{
  "num_hidden_layers": 17,
  "hidden_size": 256,
  "d_expert": 192,
  "router_score": "sigmoid",
  "routed_scale": 1.0,
  "scale_expert_input": true,
  "tie_word_embeddings": true,
  "max_seq_len": 512
}
Below are experts of layer 2 (counted from 0) of a mixture-of-experts language model. Rows are named up (a neuron's input weights, with its number) and show model dimensions 128-255. Each number is 128 + 32 x the weight over its row's rms, rounded and kept within 0 to 255. Numbers have three digits each.
Before each expert's rows: "comes after" lists some tokens at least twice as common just before its tokens as in all text. This comes from a sample of Wikipedia text that the model never trained on. Tokens count by the router's weight.

# expert 14
comes after: " ", "-", " (", " \"", " c", " d"
up0:116093078149091139143166118083131123163126149158132106108097159157104125163133081149152107133164162149117165102141141110118097121120097170126131128174134130093142159149175122122178074170151116105147074147094059136118142095151106130117098128126043138084159085149126202179139120086105084117065092149155097167082136140192117128120152100177122196196147132142138184126106157153135102073128
up1:126107127135206130133114147063106119102130105168104134137085115201095122126092168109158140096139143103095111081177181113173092142145122079204154169095091100101188137110166155092109080120089188146109212137138135095145166129149157138172138150149138131127106135107147132065161097094147116137092100165199137137069176096118145149124143158114044104096155124133093107177167156150153114116128
up2:155104181091130114185160171084104090140113112145094213140145088155152158098149170124132156163152143091126112133157092155163146162150109126136188073086114084079124146148109125194120164079151119133087082114084152152093129080139119157160162170088140152165111071088125150146173094107115173117113138107134090133166115157132161136105163079119152139157089162158107101130123113179158064080096
up3:115114138156142102157144070088126151163165129110057151067137120158156127133191098112120071174123156161112078148122087142123099151117109072087078077137192144144201121090129096118124126087070169124146202101160121124136133161082158091190122143136138109132130150101098100121142080066158135169145101096142112152182141178123070105106112126103133135123125159066188177125157108165099118095126
up4:092109146161116068155164119096149089052147050181111157120058105147062080139104090168143117110113166169181069085100137132169168119145147093126144112150166143129076100150137120126103153141123156173119179122169040120139141113117161168165105095136091094131136137108119101146119167114065118100076081127104088159128115107143091076094156117091167077113136093133126151094124112200120123189111
up5:157135134094118112055145085195091129119143090093117153105128107147161114124087145124143093121094155115090170052130084216143151134121127144141141140150135164134169065071115198158123184147136195142127080121125174093096109133162153152126166142154112121165155117147099120133134140119098114130140142085082105079181170097141130159138110137141151179092138131136123166073116172116146123110114
up6:118115150126186156084145160130103067101045059199105154106108105133171125094154105131141138108108124093089108152138136157145128136141166099122103106104174111149149094193092161152106132138062070105111132161102152123104122165184109166147115096125104119104126138102113103107168072169168117087126159120127101097056136144125115107063086077099137076127155121176075159139139086184114113146123
up7:111149047175088089140151053127184155168119138101083102166100132142161104158099146107209179108083115104143148052117202056121074168150153125144148142151066146129125115128092128123123173181123144157171106160137040130112137120162129132159202163128128157135088140108108149145173147110142120123096167153177117132139157106097169124189096126165181141098173127093069155191127111163124133134133

# expert 13
comes after: " the", " in", " ex", " se", ".", " to"
up0:060156129107084087066177134104077116085168125164087119098128084023150116126128090182131126157099118131183082058150126121108176109097164074124136108095090129129083125117111171131162059146151181179081071175148105189171115139107104147135144168124133100101134157131135120127092119144142084148115115123139091099145108095137140104149123094095103128097080077150219083155069059119170114131137
up1:129145131145108137106136042106139149103122105126138052109091092103072144083126137133157082130147104126119121116095163125168148098122071092114165113160175125133164105075181160130083127058105116207123201090138146136129061179111094126181159167190071187171130131127065128157133074178142065121137159085130157132178136127086144117112188110122083130102213118109186150112130135124144134091155
up2:164107076100116120095177142152123108148108147137108104087239141140133143156142130094105148161114105184104143057110055118164163082139207123204143111169162159135095125181100161146138116113121161178089072114138127142132119161154152176137119152126122068154122157124131142151174159128157147195125095179093141072163120181163116096114117162139157128183186136097065063071082096090116132171129
up3:129142076026203115080126127130142110117104118113136107176131173169102122194137068188157112093079091118185092089117174160096099073125123130164172119121121155129131114153124154114089124132143097108154117127123159149130132160136097154179106150080073114130121192131137131150075088100082141135088166117126107146104177139087127103161108152150107087130158092219133112126157110173113136161125
up4:136047124103119117128125099109120122150107064183138118137103145132118147131111117151140164188194145135079132117099108155133153111156168092111126127138134102176210086090148171084071122057164155127174136132172192095114088152156042127161118097109155153116179127116134179112143156110099071128070148145143111171133137149127128120059111137190119130158182088179153098092113168103147106140064
up5:085062146142129173087051111116153091099130160175112124104106118123142182158101067188090186140096129107149157172116174155191123137113092141118102066124098103112117122143131121094042148098060139144111100135098114165123177144158126150116139088133042150119154155080113133088130142180113172055116105140106129170135203146120140115139119138103046142116125096212086141134098111118168094139117
up6:134150099141177148167134109202115116179152163122070129126111125119172142101109154129132172202158135127094175114088177092122127161095140114120125088103134208080171097113126101140118153043123162125094139135137082159156148150208171138133145141088105070119119109107117154124020130099157145085150168082105121127146124181141097070107098120150129181115136140084076102096077159182135110105113
up7:121120106110155096125091155173104129154110042152101089085142060129135141097136145099107147109044181119165152140125152143123109144146118178160105155172098151146127120090166190162111170124131146114104138155077124160130143128124139112107088141157137127129213113119124142179144175119131184158042118153132174161092150118175143155101137101118077110101218184093177167128123080116120083095029

# expert 0
comes after: " P", " p", " con", "P", " pro", " co"
up0:179141136110087129198135099102151138083094103122063111091166114108129093156125037106112161109158167100125153074129147139196085094147147140099124104157129103127114159109173116093097140095124132116118100085148135126063082123171135111143134085106099149117140155149092129154139102110108102129153150167092110175115173156169126078146138114145129144188117157117180159157115152057126120104095
up1:090091139129170100132100125174115131095126136131105112149151123149186067109078112175101107129068153151106124153115102123140088099098178143135083115138113128151147158134176144093122111140159157090162085111128149100118095130114153183135075128092153126124109145092118080097111130087143140172146122095096159112156108125113106153106119105101169067089101068088103109147099064112144099117135
up2:101097076147166151167159132092179074134124148148106128087037078126148199164168166184171151097149191132145181172128119139111159143127127066099123123122127121107166159116124109096107144106113079176176149085145151107093123149205149067129093095130159153092165121105096098168119161138097147134136165136123087125188138123185160118132115125112117215115171129123192091132060123114157044148143
up3:142127120127130151137128132098106140138155132125089126102057125138073135118156046130112145192107132122144102139146140161176227064146174121114094140127074174103197150072116180099166106095193088152139097193167082160127132164132104143118117166206099059109131119141081157179051113114123171117093163182125118100147101132115169060091094069155125199108131144126162161066113117123056119132088
up4:128099147099140091112152120103057093138073095158110110145147129094103151078140144160125121122088164101072093120151158135168116163112189121105145124141190150146162171131134169082096151163130128120100121131096150152180152167114147198093134165124090188119114160173133139152162093172110117103115145195111147116138142106150054125113188111104094142127122166134184136039159085158163117165145
up5:166129060119158174095147161187145114135184055177096131127120160163091118113120119122202059114036149139160146163119121098105176140115120130077098102164104166148097111083156116112143104119117112238118147155092152192088063152129071070152161086125211090074129111137113159174112129137087151187162103126111128070189141128138119114115127142092112136158098180156132113098137168188108112110086
up6:159134106122121124089107100095082172154156125102135097173105075171113204098124133131214207167085060085147183098050132135109178096086188110130085141083193117162159062133141108205131161126116118126097143136085134152095102157125080140109147176157115041168114159109081156121110163104133096187107127094140130136117148097136073105094128132119163116129129090202105099142096112147158126120120
up7:185093098164132120158139095131137149155090108172168184170109143167141189178160164143162113122142160155088128167165131095120161105084142132149096126137144100109122153165096198072117107129163077095081151133154155123165135154118118108142121095171094106147170135140140115136152143102106094155153150169093088095159153145104061126174172115127104160137073121133145133113104153155162147088136

# expert 5
comes after: "ed", "s", "ing", "ation", "ated", "ment"
up0:109176139178182075081080111138130152147130089119130133118159061093179112106119133195138141122047127170121133142132190172111137132077152141104142130104123126125094173098159114109098175164122094114085165108081106149123134123123097094148128100133149086140148105105082105163090070086147072187161097123145071144127145097072077072114182083096134151139105146148187053096124146110130131123104
up1:120143095190186166136144134091144132098065106160150098144162081152152134068152091139190188142153135117156111114089135109102117073107149126085125119153166109107134079160177102159050121140159152155104175149103082107169118188149089162087144166156111150152125171064126122080178157181141119126113121129123096186137090092077140059073144111077115091077099087160137147093149182141153149120133
up2:114099166105145131119079105156143161142127123150138121108115125144132096126098176119156145091119120107141103144140123142199156088073182093141123144170079190113143160086134164133104129088088076107095149157091121105093116142139127119127212154069142096133150138090166182177136066136110180118120140119111126127102102110109099135164149069158096144115140152104090123116043175056148105167097
up3:156126114110073191106110067158118100090112139146076132084107160124098119165190078155154144136093128141158115152126097167127112085087112109159150099137143094121121163075130092110130147068105112136167139139124116208091112149130127137211139058104123129119188129094165163189172114142068137133124181176074123151111131148143139120105075110106170132066111126143126139053081124142132130153100
up4:147140087116101151136160096164151063150108139124127128124155112098117093162139164088189144139146126120174044149170118126047187147122119109129138095108089119142180154106104116087128133089185136134145163199125115158119117142098176103144163160120161092106161114151077164133069129155174099126112167113136133127114148125172100134136089094089176132108148100139123146116137164133147117052104
up5:161068068157144129132121145144104110179128112142062093090114185119161187105104156158207182188110099117196133097138173132198082105075208098089110175106114094126148087084118154144118095091114122104147121165155138120147108105145093087143160107100137114121167142104078166128096174120127135148056122173149112151179068163104141101085116093124075151117159166137152080139145173129166102172114
up6:161116029193143153149179105153197068120120129167115156118141137189128104079133096127165105088094172139091112144120129126102106151127150115114105072135107233132151114146119152097148136109152188092121195153135085116142129115110125116178156119109153116094100159095162120115128133162115163147039118143113133140147168089105074147157112146113139147118188153091145169104124138138137133198121
up7:120112163160051138155150060150086097109112141120105142068132135132113187067108136210169163144115207147082108138113156175142178085130114121113127104158177096127075087119165121183154115132140152143169114118136103119131127137185155145086152172073162120101187127119073133094118065172082117069118165164130147129126097199116095117039102143124181141111125157088123132163117129066173105147118

# expert 12
comes after: " S", "S", "w", " K", " W", "k"
up0:145132122114061175194111089148141138089095105141141154084157142070133085122095118106119117112111115152127136136112137072147164094161140128167149084147088080131061097139149135187141122154147152134132098124173159088133164173174127162118167128143076164128126146089122126117141161114144119171125136150146121195148073170087102114097139160114115144104134136166131163123114091160157091077144
up1:137089174095169142101145104081136162137126137137151101129124133155084127196105129146179183125081183071085115099092090127140103143122108056130117139091122061137134114162136131176129075100085137103088098173123125085096083124171114120148143162113100137090141168154127143059175157158108131110117111153174141173116138133114094143148114130065124104141083130194105163164068104124148135113076
up2:155077169146157077102116100115133150112155144110073123168171169140212165094102084086141167175079129143123175174074079112108096102148193112117131157114117097153108138134114108077137165145147109074118076145173161147080108210100207105142143146112122114106110117119172105116143088142173109126136108123096190115117151109101099138132147167152081098174181162128122070115159203102154107178103
up3:114064129184181110124056100128094127162122130145119126163108160170061189134128159169156154100109033122105122079118086122175118111140125141114137127144152097120183152109124082126103103124104145113115127102109085132139115118153096114125110167124079150127180187044119153086150111118098168124110161175161100168096182081143161153085147126144058087111145111114243132170140137133089148083137
up4:072109121136168167145107091155091117165134098112098140158112146151138143127131149173215094129152136122090193122096115136084076097125080116099184152124172109153111145098149179124102070155123150124120138180167100093109109142138144121133120103136081113196179150112062118125079116173159133154139141112094090151083139110137119095138113147134072149172141091152136176157072082169078130142141
up5:108062080137095132129144097102079105056169134194167095076103134095139107155080119093161174154096138128153101098076092114206117193137155092146134075124137143150158196116093143145106123131130179078115080170128144141080106156043086077129176117131087116115145125148121108148140193063110156104115100175125092117150159136118111057105102160126114133142111154137123124084106078142131115115104
up6:139129098078064144126104119074080140137131131143089097129161098085135097115168131203120186174058173173124161127108066133153099149118106123161158063105155129178093135122124089151178127153094167199090130147100147107132123146181178147134140111110128060218138082153098138068124111058089153161139163173087117123225062133132126126155132142122113106106146152055147165100104146100122118114122
up7:122119118119107130146122159120179147106135135083124092102139098163142150092145144135071088140107111133122075104109158115137151133149180112141159119094134191075143165106102119131135066093139117080154059104094070152149134119156142135142151135142164153159110117100060155147075127099122065156118154165065101133151157184156131106092111151174136166101148094083078096154123117133109154128164

# expert 6
comes after: " re", "li", ".", "re", "il", "le"
up0:088131091141122145134129132157085147176060081100130109118156105085139086087132113045138117125125081093159129152098155130169114091117118132116092156213115124133107147126155156111122084201154134159109138131152147169110129171169118133135144146076119132118128075111081094123141072163139110135124119140145115108035080085082133154117167140166136114154102192118131114112131139115147100125125
up1:120116091157105132101137063128091110140093133153095161180140124133125112108077121154171194134126114102162181185135166110097069148139088073132196094128113150092104111109122132146093110118151114094127102115097151174107091083157099139150088162184125041148147080130144168139138125152173132110099127170139150053165124139175152132124093110138101189164150148166138118179152169126116094124113
up2:143161092113131153114119141071142114191130107116163113158131125140191124179142147069089081109158132171131144133094139114132125131153137100120140137096168107212186138182103097143117120098120147117152133069148145163058089133150042065093119160090082141159171129082141148110112096174141090095140126154110158102153151163124078050093147086089125122152161118168123112136130151124057136197161
up3:099113149167161092122103076094184176125190059118123114091078166182132124192097185165194104109096104149124162121105104127091161133138139150088176118121121214149130183105122105151114117127150115130143098127170087119118092134117124132173115120139081074055107189123117156083123135117154120175135090119112168106102079137151109133128128088176058101105216108111055179174099093089067143131136
up4:148078121126121176129157122117207187138100151121130077135084125157111175142125067147112096138179139148082182107161132125114155087156123092165143140103162153134155155106154108118153119139134078157123114176081109087107164186121169142141104133148129092138127165115109156078093148157164163159120161080102147147164107115129105143157086163123072134139176096166126160084180140145115146169103
up5:111129109120152102124150075165182132144170036110139130189116150159139157112174095110118119122143117123115149076159137140102092024109121116157117097054165099147158135165107114169116128123122176168156161108108112143142158180192149120102105157177081106093132130086058112117125129097139191141092117065104099134142105149122156131072159169132067092109159146149075141113119153099191062108147
up6:166120134120197117157119111159184109123163119162111073110181130077136121118140102117149102168126144113085095080119124130131101123061119155102186126124200084131108138151181187143169088111176119156099148129135173192141171153142147137103112204131148143130149160123084114154152176174140149203105146065126077129087063101158109112143118170138093096162123103143109151151132123151092139167138
up7:135098167125129090146133123055133111127161164111139130130188130148163099125134126173143140113175100148088139127127097149101051194102153092122190141084140119125078174190087034161165110064078153053148118154090130097105064134130115116197151157199193128135179135181165159111174133116151110078100124121155072128190094163126102140142104120165158105165125131183058106118134157135182093090104

# expert 8
comes after: " f", " F", " G", " |", " Ch", " V"
up0:168124137115124090104164129093102060123124082136096141123085121116111128076145096156129190198127110145129094126112096170146179119107153137222159067112134210164150072137178104111145154123145209118112099131143126121149097147138113106154164122099134164180162141169171095143110153082144208100123096109159137161128170173132101095131063126080073141178109196154176067103071116099118144087133
up1:106144156102180148170180134131177062127123174177150158113121168163087163144180052071077138140078061142140096109112129160143135145128124102079132125132145199184152064170147160167132068112074220100140126145051148109155129149152102160142130109121121146159117112120129139168149188154087199116061086135152154138171163129121104145183056144132163069081132131141100125104088139099070115129150
up2:126101127105137118174076097123095084171164094170054046147108118134149084070125149137121177132096089095102097122159144097152153158086118043105118131111134109139140125124178206114128174084080136119097086103128112091137116122137136073145120178129109155108140106096131136155088140131143113169203157077148090159153079144141142099147151077146105143144137129135059146075033090143092132150115
up3:140105096173146195070142100154129086196143112131120130116161161166155155074119144138141094127196101084113105108115123116176093111146100099133138128207185136136087089135104137131078085152136161184117192089144150196182122169152163131191193194104107115100112138111106156147141143127120212059088162155129107191164162115157149108126144095111151118163082127134106160084132161156136110098116
up4:154110096130108162105166074157148110086135128073122147135138151097171164090100108064161147138165109146121152075112138122156157071173121075148120161111089179115135122107159203134124149071183149119112125087125107118167107106159122137166130076109191104120191128158151103184126157114103082165123162117144129118137112100126103137137150101118146132144146101075136087151136142120140122111167
up5:105105157159120172083124105099139144156129106097128063130145112142077053134189128120118130172101134109122145142124107104154146117097128134106164127165186134151143132109173140160123125118141162127148188100123120162133137171147153153121074099111122099100185126134101148122137125097145174096127159118032153097099182128131111119102133128092060149129137117141117102141099222107133137166177
up6:181122056097132107109120111161122147100138129121146152139105095116126126149163145152168144142123098154130171095149155171087126153090148100141194128107147130116147162166157116107138168115182160173077133131148157163194120175172171159139094148069137085129061114078030128139104165125132144125175166110148101101124111156126142162183035120138059152089208191106106156094148134130176111157059
up7:105088056124144145121140136133116098126071074157148052150102092144115109127099157157127182117099143133102132119057089167136121110108113126130106197174182176125108174045072082191101127094088123150156088086150137108081109133176110149128088109139184170116180081127090119109186080119101110176137112113103144151143140125153111153081086114090125121144090161087160143131106102084144081117102

# expert 9
comes after: "s", "n", "ic", "st", "te", "it"
up0:156101039161114168190108129124123114114137148124129136102128074118081140084125105179120115123151102130137130146105136124126139142111140121188094137149179132126064149158126136134181108132138084106127089151152153071106106169081118107158120135130108074132116061124110107069130149093138161124091156180039096156167171147144141097139173135122111147139123166164096190135107145067157116153085
up1:090126134092141146133108135154044115161190049115109089129113129118144100128121113161156097142151157097143123169140126141133126093100136044141185155126185169099105127116101099162148164138158064161093154187159105183128072116109161098175128161111159123104132114085137177160146075129051131110140118107106152047127118135118112084159088082115133188143136156155177101128145081124155087139068
up2:179120146114127104115176124086123128110153110191117135130124119148141101096089139143080182222115101107110148134117119132176101143132144086170111167108084168093146131076148120126139054106140104146084045140129138138155173161114111179161144137177180151183137101106167123163087128100137163088152114127156121149193107193094132088113091099160109097159118161086160131134069103135100101154112
up3:129127120187122104150123161180144130147103118099118127136116128094183135107179177093136084116141121104177101147131107092134094132118115094146134132127159098091136130126123100096178128165121110157164092126123099126160135127141162099085115163145033191122166099090130104163135125098150149190177125106181113154103144107177115064106068099162102089156139148180183087160139154126179075140117
up4:146091115154182125133103143139117123137123081132173114082105164120166146039125179105163118212133102139170103143119128162183154155124117115155136136122099110080123134128198139155143077084156129136123110200139113089155134151097099103055172162101126140152114071126091107137092092111168141132148129081113051140178096160061134164147142093179151107153120123079076108158074120206072137120106
up5:134104112087080162047117172162123104148114081122109120175124076137138081072163146138136180148098133122139119103170154144123062103135192074107115145102186091148155056159105109126138162171125148095146152113104152139093116141172121124119125157178101134142132144145146146063182131106175132135133121080068155101172146161116051133077069116175121098091125151130120189054120142153114109155121
up6:151143102154126127097158098136192126095188055166043097139183108134096138071090100097149133134120127083127169105161107062141145105128137043178168115132122122108146068115161165106150088109123087128152155074112160137168131131137131143111139156117122136103114094147096126179145149131188106196174134145095119126141112154160099091141165159106123189125122156101082153126105088159088130144037
up7:131096119137151137133163165113111106148111107144110146168112163102053208135171103148156169143110161097160129144136142139162134109143138073116121042101066120083149091146131145143125133113118075166094097181105161108135140152102117099159100148125124148148086158107114107158123144203184144176202115112121146113155116110148089147126114105131132153139152175155143135149102117175176158091099

# expert 7
comes after: " |", ",", " Ma", " ma", " Ca", " Me"
up0:114128089104183103122097130097197121104114092108127110156142140145135208122150146152219088116125106144120101124098123131108146083049126139112088140126161174128171152106129112133115117134070126146092156066095123127108110140174081162131180201088079163145111090101127194086091037130096157199099166098123127153137214116132124108068111116130096122122124115121140173139116121151087112149142
up1:152148136130140127180152109167116106109126130104104108106164176135099115127134119112187158103151102081123154183125165104149111102101132082143104136107116132097128122172074126107063117070144156097064144181096129154091129119095115152136128157110108175164128173112103111162123155108091161144092108177167085154094146148115179124142078074133077173103163138195162067084113149136211123129136
up2:140130111088153120112131137157147095147168082184062116099181079086075082070083175112173126134107120149114055117093163134095157103107130113102182175130120144190106065076159147066084134165099116144109136083123096160102103138161135122166173091100063166139111105166115132124074074108097086143150099127119098130111143096102132155059143159170135131163124176151122134134157187106110130125136
up3:123086103092096116109113101128107111178114074157106083093112154102197106171083204162143159140103151110115176135145143116138112111129122102123167140091137162133091173080128076146111168163191146147096091132172118121119175211172074134109109179111130085181120051131140150118115124095116202141102087118059134104108097127156155081127142131154129097151092156110150175094088140146113111140085
up4:082063196133135135142150130128096136114158183163136159168120163137134166139110136103172135140140112122126142170123140119124153113148105082127085102067080141100161072114178112089092094127151147092110119102160106165152098143117098109153157136101083146142148116104085167157118154160193135123157136131119135138150181177139078124139165132116114114103080059154167171141123136133111161172086
up5:158124166162094130112108131132113167118107152091078143086113164042156129129155121153102058132110118119126154148161104127177069077142096103193089140151111106134107136127128101144151115117107063135149174170092034159135174113114137109140149126096094119147115175120084107150131088133104150186162128145149097113098145155193117099089126128113141108185173129116103104144124124155090121131106
up6:147117091115123128165102119120106118130160116173159131128109092121121107100070152096127059141115091107117147148122084072139143125133103037154140106098134102194105135130094136155105112145159095149137139094124116145168068134110146113205168100103158150094099132141107166133139098096160126176162172125131118157169122132157119131143076092060159149118095102096107156030136135116091110134072
up7:166061127186093129103166126170208065125153129134115116166180075102135179103118094079161169188080113151167152175131131126148108147156173147177096080100095189050126097140092112094156131096109173122120141125088160143113151127131101151158117112152120112193100153077116140140092081184127122129157087170094120174139104115140038076113136068135102159154179150073134066055158105126151124123069

# expert 2
comes after: " E", " A", " C", " O", " a", " the"
up0:130084090171159119161135123104138139162128137152093097112143119128122115179132186115149120160091185179119122072124181116116098094068149147078063149148207143114110179091151129157162135124130124118103157116110153208079078153098078071111127160160146139097127155140072106120139120166124128156121132090160145148106088114062096097090102096170111117188169149074157102091119101141103133097129
up1:163119096108151146105136103130139132166085155105094108126095213103107129185122099167131180127120129113185122181095170154122094105131115081134135105191116134079137169074087137102134127098140105149120081182122046168157060175117087120233140136121141139127131148134115117134117152144131149118167164212105117126160123152123084115104081123099034127124113141144147119107096136109104134166120
up2:116111160102200106073098102080143147116097128115100104160179198116089123140093167136094126125163135123137138119131132088127136162061137099098086179104164153087123117120231104151150095080124096109120165139091109155159147126110070107121138134156142087164137120135139094139126167120083079176090064135126122090132111151197159140142118150177135099152142140100099059135115154177096143138140
up3:175110155124183148109123135197089117133169085193119099157109122137137119129104143112107100119105127114060166127128172125075139122143130064153067089099105177164160139121151102137135122125091194109099142109123082149182179112200148117114121113071129057204192133084152165130113160111101137127146155173077087055111081169135147103108130118173129137164150155068202124111116092167063139088107
up4:188158101109131159170088127167130130098111072150115101171157084131120108143105128132147143167104148162074153125139095082123123062101107119127127104093107153131151090165146171093104095131156141063076173191054073147132151123172142134122162178141083097185153120129101073149129101106122140129171134140141069186134118172167153081108174124148106097096112168121181168134114185141118112157099
up5:080087122112176094124109052175162114164148087123135142126114093205137116165101169101179107175088099165104141126140137126100150133115149141097085129120080101132198146132141165185132156143173119141093123097112157142109159124087126172134084141189066114094121104110133139103121122186182125163100126080116106117090091122153153121100138142126162099188129149174178170136139134173132123060144
up6:116042091103129157109179118126091101146083082186068070121133100168088110124107155137126117109109145154092116124138144117114121111136135074163102120102158170142162141117104092077153065136119095073135081086075156159113157138111146168127147175132086188141164113108111175117104075143071130173132129086175122098154138141154072137105086166128168100105144108171159127139139092105106073118155
up7:146102171141143112113088089124127116147073127147112186184131131080129092121105141129135137083127098089136134143091153123164121083085130138122103156119090129119138129134150162167095126115108116086119114113121096103149149153115132157161155204159126107171141152070146157118148094128120131123088134126130131100089135201087127108139103078102122129114164134191067104122107093145107133094093

# expert 4
comes after: "\n", ")", " |", "\"", "==", "b"
up0:101107110124125068124127141130034115183154145133127131181111154127075107186152141139139194136163133157140080105128134163112112147101185130103184090108186185162147136130165159173085068111131132133160131125096103132186097121114163131163124168080094143096144172083166213120090114148106173143113158142100121126136147141142137160164118179078125075158120114121131084111127145128124126079108
up1:078095067107167156131075146098098086139130146113109141143168128106123174091078161114173109140124161125208135152128169094111140177148179102092096094147093127142137138104098086088119131053113106150169104163051102176121168110080063177096166137091089095193130068118109120169122107121098112140115142114113151171128097116158126088107151075169164184192132146111189123127098120105146138093157
up2:175112111115144100142110097134147139159151059112064133178141153111161116115153134103170126145183109139147195168141136086066155072128094110127174190126174134186132156118078191144187089097128147188107054123212095122165157112101073141176106115124160146146083133141130111204078100135183177069116167117103141157105126137147130149135112088131105143169114116109125150117154171097081100187130
up3:134070130138100138139085080144141133113172124094095098072174135119152103137139125107102100219115097107149186142121080075146152131099123109192164139186091109110124095179180068089141183138090206118138146090113150146139074091146128169164118118111156076131170119077139073099081091092094146150127182153116096118122094126101160060147132142101138157084120089099127172072083081096161110141159
up4:144119136145163064070147139122097145108144186152116103172103120067131095091104090166108112125125159042118196136128122194120151109089117109059073115121127097087151110125138083132118086137090127114174076116133070146198118132139126100162061152067072120141125141117145113073133158161141135160174126147127181115111132097110092082106170060090088117097130127173167167169069115176120128126101
up5:135121116123146110090063134146153108121138123135124134111113095129116082124148120080026122104077163145215134079120121174230159122133089116150107087133154160188107149163136091192177161164157172150120130144098104123169161161099081057180185115146122117122139138151096155128155086191073074080176146130122085148096153117196145087093111098130167097113142140120104126133096130092124119166087
up6:114135079164169134115138067130097118064124110124103103130122153145139121168158130189173109140115142131117149118149096144106091091112135119183121170129145197112119133094128148130086095084129146132124118142170086143096086133140090076172132154064120155066193190092159101162123180165126164212064174131153069158153163153151120146151092136107106096116143120129070082124113153146160108096098
up7:111133134120192085108122082161154209099103126126066191141115143134150164177126150156107151081134086129100117085130068141173166111151138118164093119088100090107149185062127121133119166070125131140173138149165085152136137124137192112146138114118165049148144062120130153094117088072177167121156144111186119120143099083135125128191173156109107204185107116090125116116113121163163085078129